{"n_layer": 8, "d_model": 768, "n_experts": 64, "experts_per_token": 4, "d_expert": 176, "d_shared_expert": 384, "activation": "elu", "moe_layers": [0, 1, 2, 3, 4, 5, 6, 7], "router_score": "softmax", "normalize_top_k": true, "routed_scale": 2.0, "balance_loss": 0.000326, "balance_bias": true, "init_std_router": 0.0375, "lr_router": 0.000663, "vocab_size": 38585, "norm": "rmsnorm", "norm_eps": 1e-05, "tie_embeddings": false, "optimizer": "adamw", "lr": 0.000304, "beta1": 0.9, "beta2": 0.98, "batch_tokens": 131072, "seq_len": 1024, "train_tokens": 1176000000, "steps": 8973, "dataset": "wikipedia_en"}
Below are experts of layer 4 (counted from 0) of a mixture-of-experts language model. Rows are named router (the router's row for the expert), up (a neuron's input weights, with its number), down (a neuron's output weights, with its number) and show model dimensions 256-383. Each number is 128 + 32 x the weight over its row's rms, rounded and kept within 0 to 255. Numbers have three digits each.
After each expert's rows: a language model's description of what the expert responds to; "gets" lists some tokens that make up at least twice as much of what it gets as of all text. This comes from a sample of Wikipedia text that the model never trained on. Tokens count by the router's weight.

# expert 12
router:093157091174158125135172103150068093112194115171085141128134176121113069152146118076172121102128147129078086120080099164142140051105094135089148124136157104052158124088152127079092162141106144144187131165107064118204154150128084104143148144192158097116153165147116135120128152067156133117111123114101163132106145121127115086100143033086105135095172112118110089107065117165145164117103
up0:083190098091144089105115147174143125170103155097176155116137148107127181129115106148065197200134129159092133136098140117105112127130166179161182077146134137083124141112160085176102160183214219159174139167121118081099100162105166089120171104175154094158171128111144131111185168146062111171171082147094075149120141125067163069194143119181167142139111051101164144102107141180117173087122
down0:111091117131120167078069169071161145113077121108134168139121124102096066132079129121093126115171099147080150129129124142159162132091146118150172065138127082095112122117107116125152064218172145113200099117160147083090086118099183146093141157171064148124105106173112130123168080102080118081148103109153158159095145123166116104139130054195076130137176112082084170141142094112123153137142
It responds to: Function words introducing complements in narrative, like "to" after persuade or threaten, "by" and "on", plus Despite, After, During, prevent.
gets: " to", " the", ".", " of", " for", " his"

# expert 47
router:090090112198112129091162072118106156101161145087084107145125158092166156129110167156104132124117123137156063156086108149111074141099162105126117172120133102140112136068107162157065114140133106157160090167117097132179076173134155164131131126132144123122095188163100155051126192162151192159144165116134144092096084143083113163101106157137148088125128188097134099106127118188158110164153
up0:057123075099143103166108144129117159050087140073140155155137090135118168102144134088112167098068125093085138117141123138120139138158073155076133148151114144088186111149113087104129177145073159165143080128169120107168089175208170094159103146125114152098103156176168139157123139135202130103092172115101052142114141154169178122160071128192098084089102093116112118130089116095158170163082
down0:137137130154108087167103072169121144134155080107112106132166181149098104131145188130104058165124128130097094168124096130194122127137095109170175143152168148108112104108101117129200147070102188102128125156085145197128101142179120129118073152125146154150108098161162115082133102131126101153101154103170198177136131124152063168068179125102101138158096135119081117142075121152138191124144
It responds to: Function words in argument and reported speech, e.g. such, said, because, how, not, well, likely, after as, was, some.
gets: " not", " as", " that", " of", " such", " well"

# expert 18
router:093153146123091134145192079085141129112115143143123161143150117160136147056191143098173081180124118139132085103118100133097106170159189121110083103067168072147160122168117142131131187103168098167098152108068098128116095130130131160131074185165136087161120109155105141184150146091161163125139093121111189118048136086172176104118138142160153094148096171164101152138095124154170158172134
up0:079134170072108163145121121146151132172085123097137102104166129070073141096097072121158113096088101115140146108107181158108096107105114122108166108101048100165093086115142130158097130094142106086117148123126163121127133133060156121107101127079152149130118154152178154107111126090169119048100148088089150132148175074095121190081116173198168095168112134137117175154150166140178154193075
down0:143140163102138053160180180154125125094145133138140137106119119139111163149152184119054095145091121105119142117106081156145168115107140099129155133150095151073116152169122190062197139128154152133134132154083153119142193136163140183081061079113108175107161095113126076138113096095182181069107158108106133149124098167135173115133175120141119139062127173190073132170140123133115132100122
It responds to: Forms of be (was, is, were, been) and passive or result verbs like received, provided, caused, consists, mostly in expository prose.
gets: " was", " is", " were", " are", " be", " been"

# expert 62
router:203107139173102134154119120142111096157080096186128174127118065147092115171105146089101145169176184082166097124165142135102162169078136153138141079140165175156135101072112095162152147140180165147098165098061159102126115121120143101144089102113093114139172109108115183168108127087090129136105186154175129188152102119129090151149103102176078093144132147152177089159178159087152122144122
up0:149112075142157109147129084058140120108152160130108135160092145196080106145137077089133147185086147130165178154209149146172174141141142109166144165155125088152111176079154109103144109112140053111125107070131099153098106104079145126142100146134172086182159090108107172103087114083122172128147137106072136107124092139147141079109175129142169134089149186124102140162041171107099137126120
down0:131136095160126093118097135200166109118111157117126119118157170111122096177079152175172091143116137113097105140131100087137114150115144154112110117115122168147117171158025111158110086055095154209140068077152116153146132145134135179115118115199134187106141084072123119178053178144124078053084102146125083145137088083172065150088128095078106116145090120131159148137065124140155093167149
It responds to: Line breaks, especially ending table rows or list items, and byte pieces of Chinese and Japanese characters inside parenthesised native names.
gets: "\n", "|", " UTC", "ー", "ン"

# expert 10
router:114131125129139080181129131119079137107165154081082073136112124096088105142182081116155135111077201089195108146106160170088172107123178102119157080178164122104171145084085152111158153135101119170169114156087113081091128180071162109142152146182131110156080099072150176158102129058162115103173154156055098076095088145130141141118121159143156159138121138140129109130082112169103184143125
up0:081124092106139137089142114147116130113137091158149126177125159075154133135148101095188140159092152078133169118130059142114126135130113164156136109146119084147169155202104174066119158071149139119165182101136150115110115156167155152132125157108172163104150142088134097128133120094130155146050061177072126108090155128129165127098136156164129106120122086139138134134153210129138128121148
down0:164089149101147139114151105139169148159135159113111071139133127193138125100134150107159150178145108106095111180153154075115090161119113082128134120163098141145116148079111125147128105117145132135134157140145158116147147132125103151118144117124124115137144052115132173109124106133074117171093126034072151077115149119133135135136102156124121138157099160140149115122159097160110146162140
It responds to: Subordinators and articles opening a new clause or phrase, such as when, because, while, the, as; also row-start pipes and heading marks.
gets: " the", " as", "|", ",", "==", " The"

# expert 39
router:185162170134186175085164167102162106145155103100148095171142153125106136146114090092153210140139120125092141095135115121089124100165171139100112140084095116191100116113122141195094170128158154157168192165107170088152175122092115143154175164105062165093115162085178174111155147077125109158164149120079110165094143152175123079134130117100147157105093097150103177163130146108150144125127
up0:145129098114133095157177048150120185109183140159170124154110139111115098164146081165148170048141128104066141135077081101111105132110152057153139153141123189134082117108115165070150197111118120112096162093125119079111106128171153102140144049124137102141108096113155174108143124092135150104129128184122047146070128088135148168096099129097128082182104083135140092199090138064082197112157
down0:095129167091134154079122136143078157114101093146157153150135143165133173160182045108113122138105101128129065122147123159097125145073151252096175137082152172111146122103143136155143137137132161149168112122184122124150151122111125089150142124159162095147159128157067164099163182082125127174151181167180153107160101082120090088179112150135140121147146069169186163131118125109198160143160
It responds to: Nationality and ethnic adjectives, plus other noun-phrase words after the or a in historical prose, such as British, German, Scottish, Sikh.
gets: " the", " a", " and", " American", " of", " British"

# expert 44
router:185123102143136070168132137099127082091137126103064064137173108196128090151118164086124199099123166121134146079086085120102154155196101122173159102109064138098104188107137169101146192137090096152155134101098081153134201130160073075039110138131117122166144164109149144161109157198153111087155103112073107118116076178146103116138098140081127130162114137139126143086110182128144173098120
up0:139102108140089160099099088092107098174117158163144118125129179168088074171114143127177164158165085169094143091115167127142095145163135131166118127148107075160118173127089142126146147163123111183118134103160113113146111066111157061163096146154152110106109136147182169155142116064135138159100092140155108122117144155083100108122122152057139148188110088146126137131116104145114093110174
down0:131109161137179165093116144129159201119155190156111119159101125080139131068075128173136113129129096119114116148173137156141106154146132151097068177119150118145167085134145125155136129081126090139146147109152128154161164135132077123173094186187126134131165132098154136129152123077158105156106154145133147148091139173146135115126164204135131172199136211167139108113125103134188080144175
It responds to: Digits, club names and the in football squad tables, match scores and coordinates, such as Wanderers, Athletic, MF, 2–0, 44°54′.
gets: " the", " ", " 1", " 0", "–", " 2"

# expert 27
router:137133189190095144087173110169173119124112131143124065181144218139153121144122127061181085127158147097177162180105142122105121186172139154110095199096131096157102117089158152123170145144108161084159164149117081089129125122099134128156116165148200115131129181077142180100097115143115124104075197104137120090084176107157124165122110096142120146083094116097152116110170132161165113123111
up0:120102082093134090106115140171179167118049171104180062119141172139110159099160159100141084227078184167162072179108114082149090075116100124176150119099121079120116076140090149086114178081112152142113161128129117153081063081143120131135106132145146148130121132153042147166127119112119164097110105116097121107090139067134123182119124116137147093194111109103126102161086130138142060106093
down0:145115147165150125128113100129117149133144109163114153193208078092121137170081075097129143142157058104097097095140110121139125137170149081074124128144112059168076146096122136121118116110041108064209093085114111133143101165165073098126150129111121099116117076113189108133177110103129093113143135121129105108148124123121118064061139178153132183070084165150102144131149139139125137116150
It responds to: Articles, possessives and evaluative adjectives opening a noun phrase in running prose, such as the, a, its, largest, economic.
gets: " the", " a", " an", "'s", "The", " its"

# expert 53
router:111136072061124101118121135138142106159116150160185093156172130135075098144112164137170132157127183143145143096172142145148134144178156159126125085170087113170160156156169123152136176119133129076164154150082136138136150139134117086105096109142164123127095143111157099111162148172127112108124128084140181181207192139153157166148126122186144167142092102155110072106111157139159168097099
up0:095195130164081149166080117173167143127173128131141181173129172115145151127137152107170129121108077150116096118141184101146105119151157142130092164137129118149162131177159151170114173151079071140109153111187134080162142169142062145146143100128108098189077115052137113109120122091130115115083133104100115104174145103146121115204086086121154155136151069174153099116107164133147080131117
down0:151076111015078173139113131172148152137145065130205156119169156176138147146167120104178182130122055178154148135145134082130173124105119174078138133102147130155104146140078125119099112105056151169097189137140102143122101158150122130099151199150085086087167125141164087144108113111142095126150100128128166131142108121124108152189131123138127097153083110099106172121139135152143098099079
It responds to: Row-starting pipes and line breaks in sports standings and results tables, and words like League, round, Cup, tournament, season.
gets: "\n", "|", " (", " League", " round", " 2"

# expert 5
router:151087183105186133085106135147063106165059151125103142098104125193148112133149155143200197121103107160134133141181098165172105086083124190153105177118093088103159124137110129074117130158174100169144176070117117144127107114144128136145162145168122091097115124062121093155168106119143170184126106117163135155079141121146134145176137127127187091105155082182117163121120084194079158109071
up0:136121168078185098120098130153091109121174174142106169123096144120151108040098138023162145143191193152211141166126122174166070178146059151119151108078145123141152076100116106102125082158175151165133169116137066122152199122119088129166148171151155105127114080129124123133163102141067167119132163076115178095152118164213106148089205103082130144073083132171102148129128193147141158120098
down0:204159116091136160130127086187146125153115107041124168136110127151169135129131183124112138164124127068101082088157161144120140083161148130093180196117107136115095154111151149184089119115150112127196115141100108111054092124177081104114119090095139124119133126153118112154161135205144139129070087178071080107219108151153165142126172104133107170104138118066138137136105164139186112092156
It responds to: Prepositions after a noun or verb, mostly of, for, to, from, at, between, due, plus approximate quantities like about 300.
gets: " of", " for", " to", " from", " at", " by"

# expert 13
router:115099085099075088112116106103126166169148102159099160148107112116112091173186163111142124181083107105096156087128089109110057160156153177108070085182070139125081146131192087100146179187104074122168078142170149136088119114140111125102159093091078097140113196174073095149098143169120084167152140115136114178086137143139164081129089086172181096166160073195125096157175098089113131142097
up0:109152182137114129173148150103146084114088120130078157115149098166131110142102204143208201166126111112127082115084093156173065113139062143170141104169074098106142062132122176153159128156151139115098132121133089136085143141161121077096121131108093110084139152108132147156098099101135110211170099142121063110089178142084120113081149160168141154154136161157102098081114166063125169133125
down0:174129101069103105176136138144137150146107132032124136093097142132122180192124104123118055129136142128145162164118090107138124188143140126096144120112133084152147095127104137139168137145147105133136110189170121123101175127160067118129076161131112155111114148159151145120105138060072139104111133126126156102121101164065083151153131086158139134078140125118155131141139085102070097175103
It responds to: Function words and sports terms in athlete biographies, like is after birth-date parentheses, against, born in, medal, footballer, appearances.
gets: " in", " was", " of", " is", " against", " for"

# expert 17
router:155149069178085135127151145093102118082103108138046089167160153126181096126158104102147110115193137153135127162155142154100087147112136123164072149201105099153137098125132063105147162095124100136103111171188107140163165119137158125178193123145084122167112087138131156102132118085146143149141152131178142130077120127125133072145142165175180144123131106140154155167190097120084107151130
up0:131127080166063087080155110157181148103156069184099145138067130195092132124111152142105157098135126110122100146166172174131114105142080150173107082134149186132129109076119059154109169110121100119171150171186071116135132140089134114092113133080064162150116098184094174102097090105147170171072139096105089145161096088120150160182078062116140122116128109209107114117053147129110154107097
down0:130197184162117124220142143129154107190137115187114081126124098120145107142093088128115116126149096068110061083117169120176163089153130081086134171123166130177164150133177156152162132102160098108165139141069107091133118158146143093115113093102134053117133140161169177220078108155146120149186089159163136087125128124157159182121165095079140165165144118155138055118144152137149163147086
It responds to: Degree and second marks in geographic coordinates, and is, in, located after a place name opening an article; also Preceded, Directed.
gets: " in", " is", "″", "°", " was", " the"

# expert 48
router:108104133107166154078170123130121185152131122156155106096077147153139114110199094139144137098123113155126131133101103116156124123154137159149156117121133114109166145168153128097113180127141164113165112117140154079055181075160124135153084141102159069151184178184139121223168127157098109053142169169139188156074172133130164122166078127162180193154137113137138154149166086169190095135158
up0:112096096082145129090138105107102172092112098111167153132178128181170064153107137153142110067113157088173113145174119125137146143129106126157171089154122159114129183135119163140096156119095148073087168163154134159142132065169100097168103158122118156125106140132199099122151150114116097088181174066144171128113152146157137096099147172184064141116152176100164125136101139097118161111150
down0:153134109073195186197145124131148168187148088135089126140125129091155114117109134067119090129163155116148115082079179097112192099076113139131092122165097105136126155125119130172125105117101150139154155158127156173138190106154170126124090146134154062160116088136144114152143179153160142119158120170157137149127180087112109050110157108115098151133131109096153096100170115138073067052057
It responds to: Verbs and connectors in census and family statements, like "they have two sons", "households, and families", plus per, median, were.
gets: " was", " were", " 0", " as", " for", " in"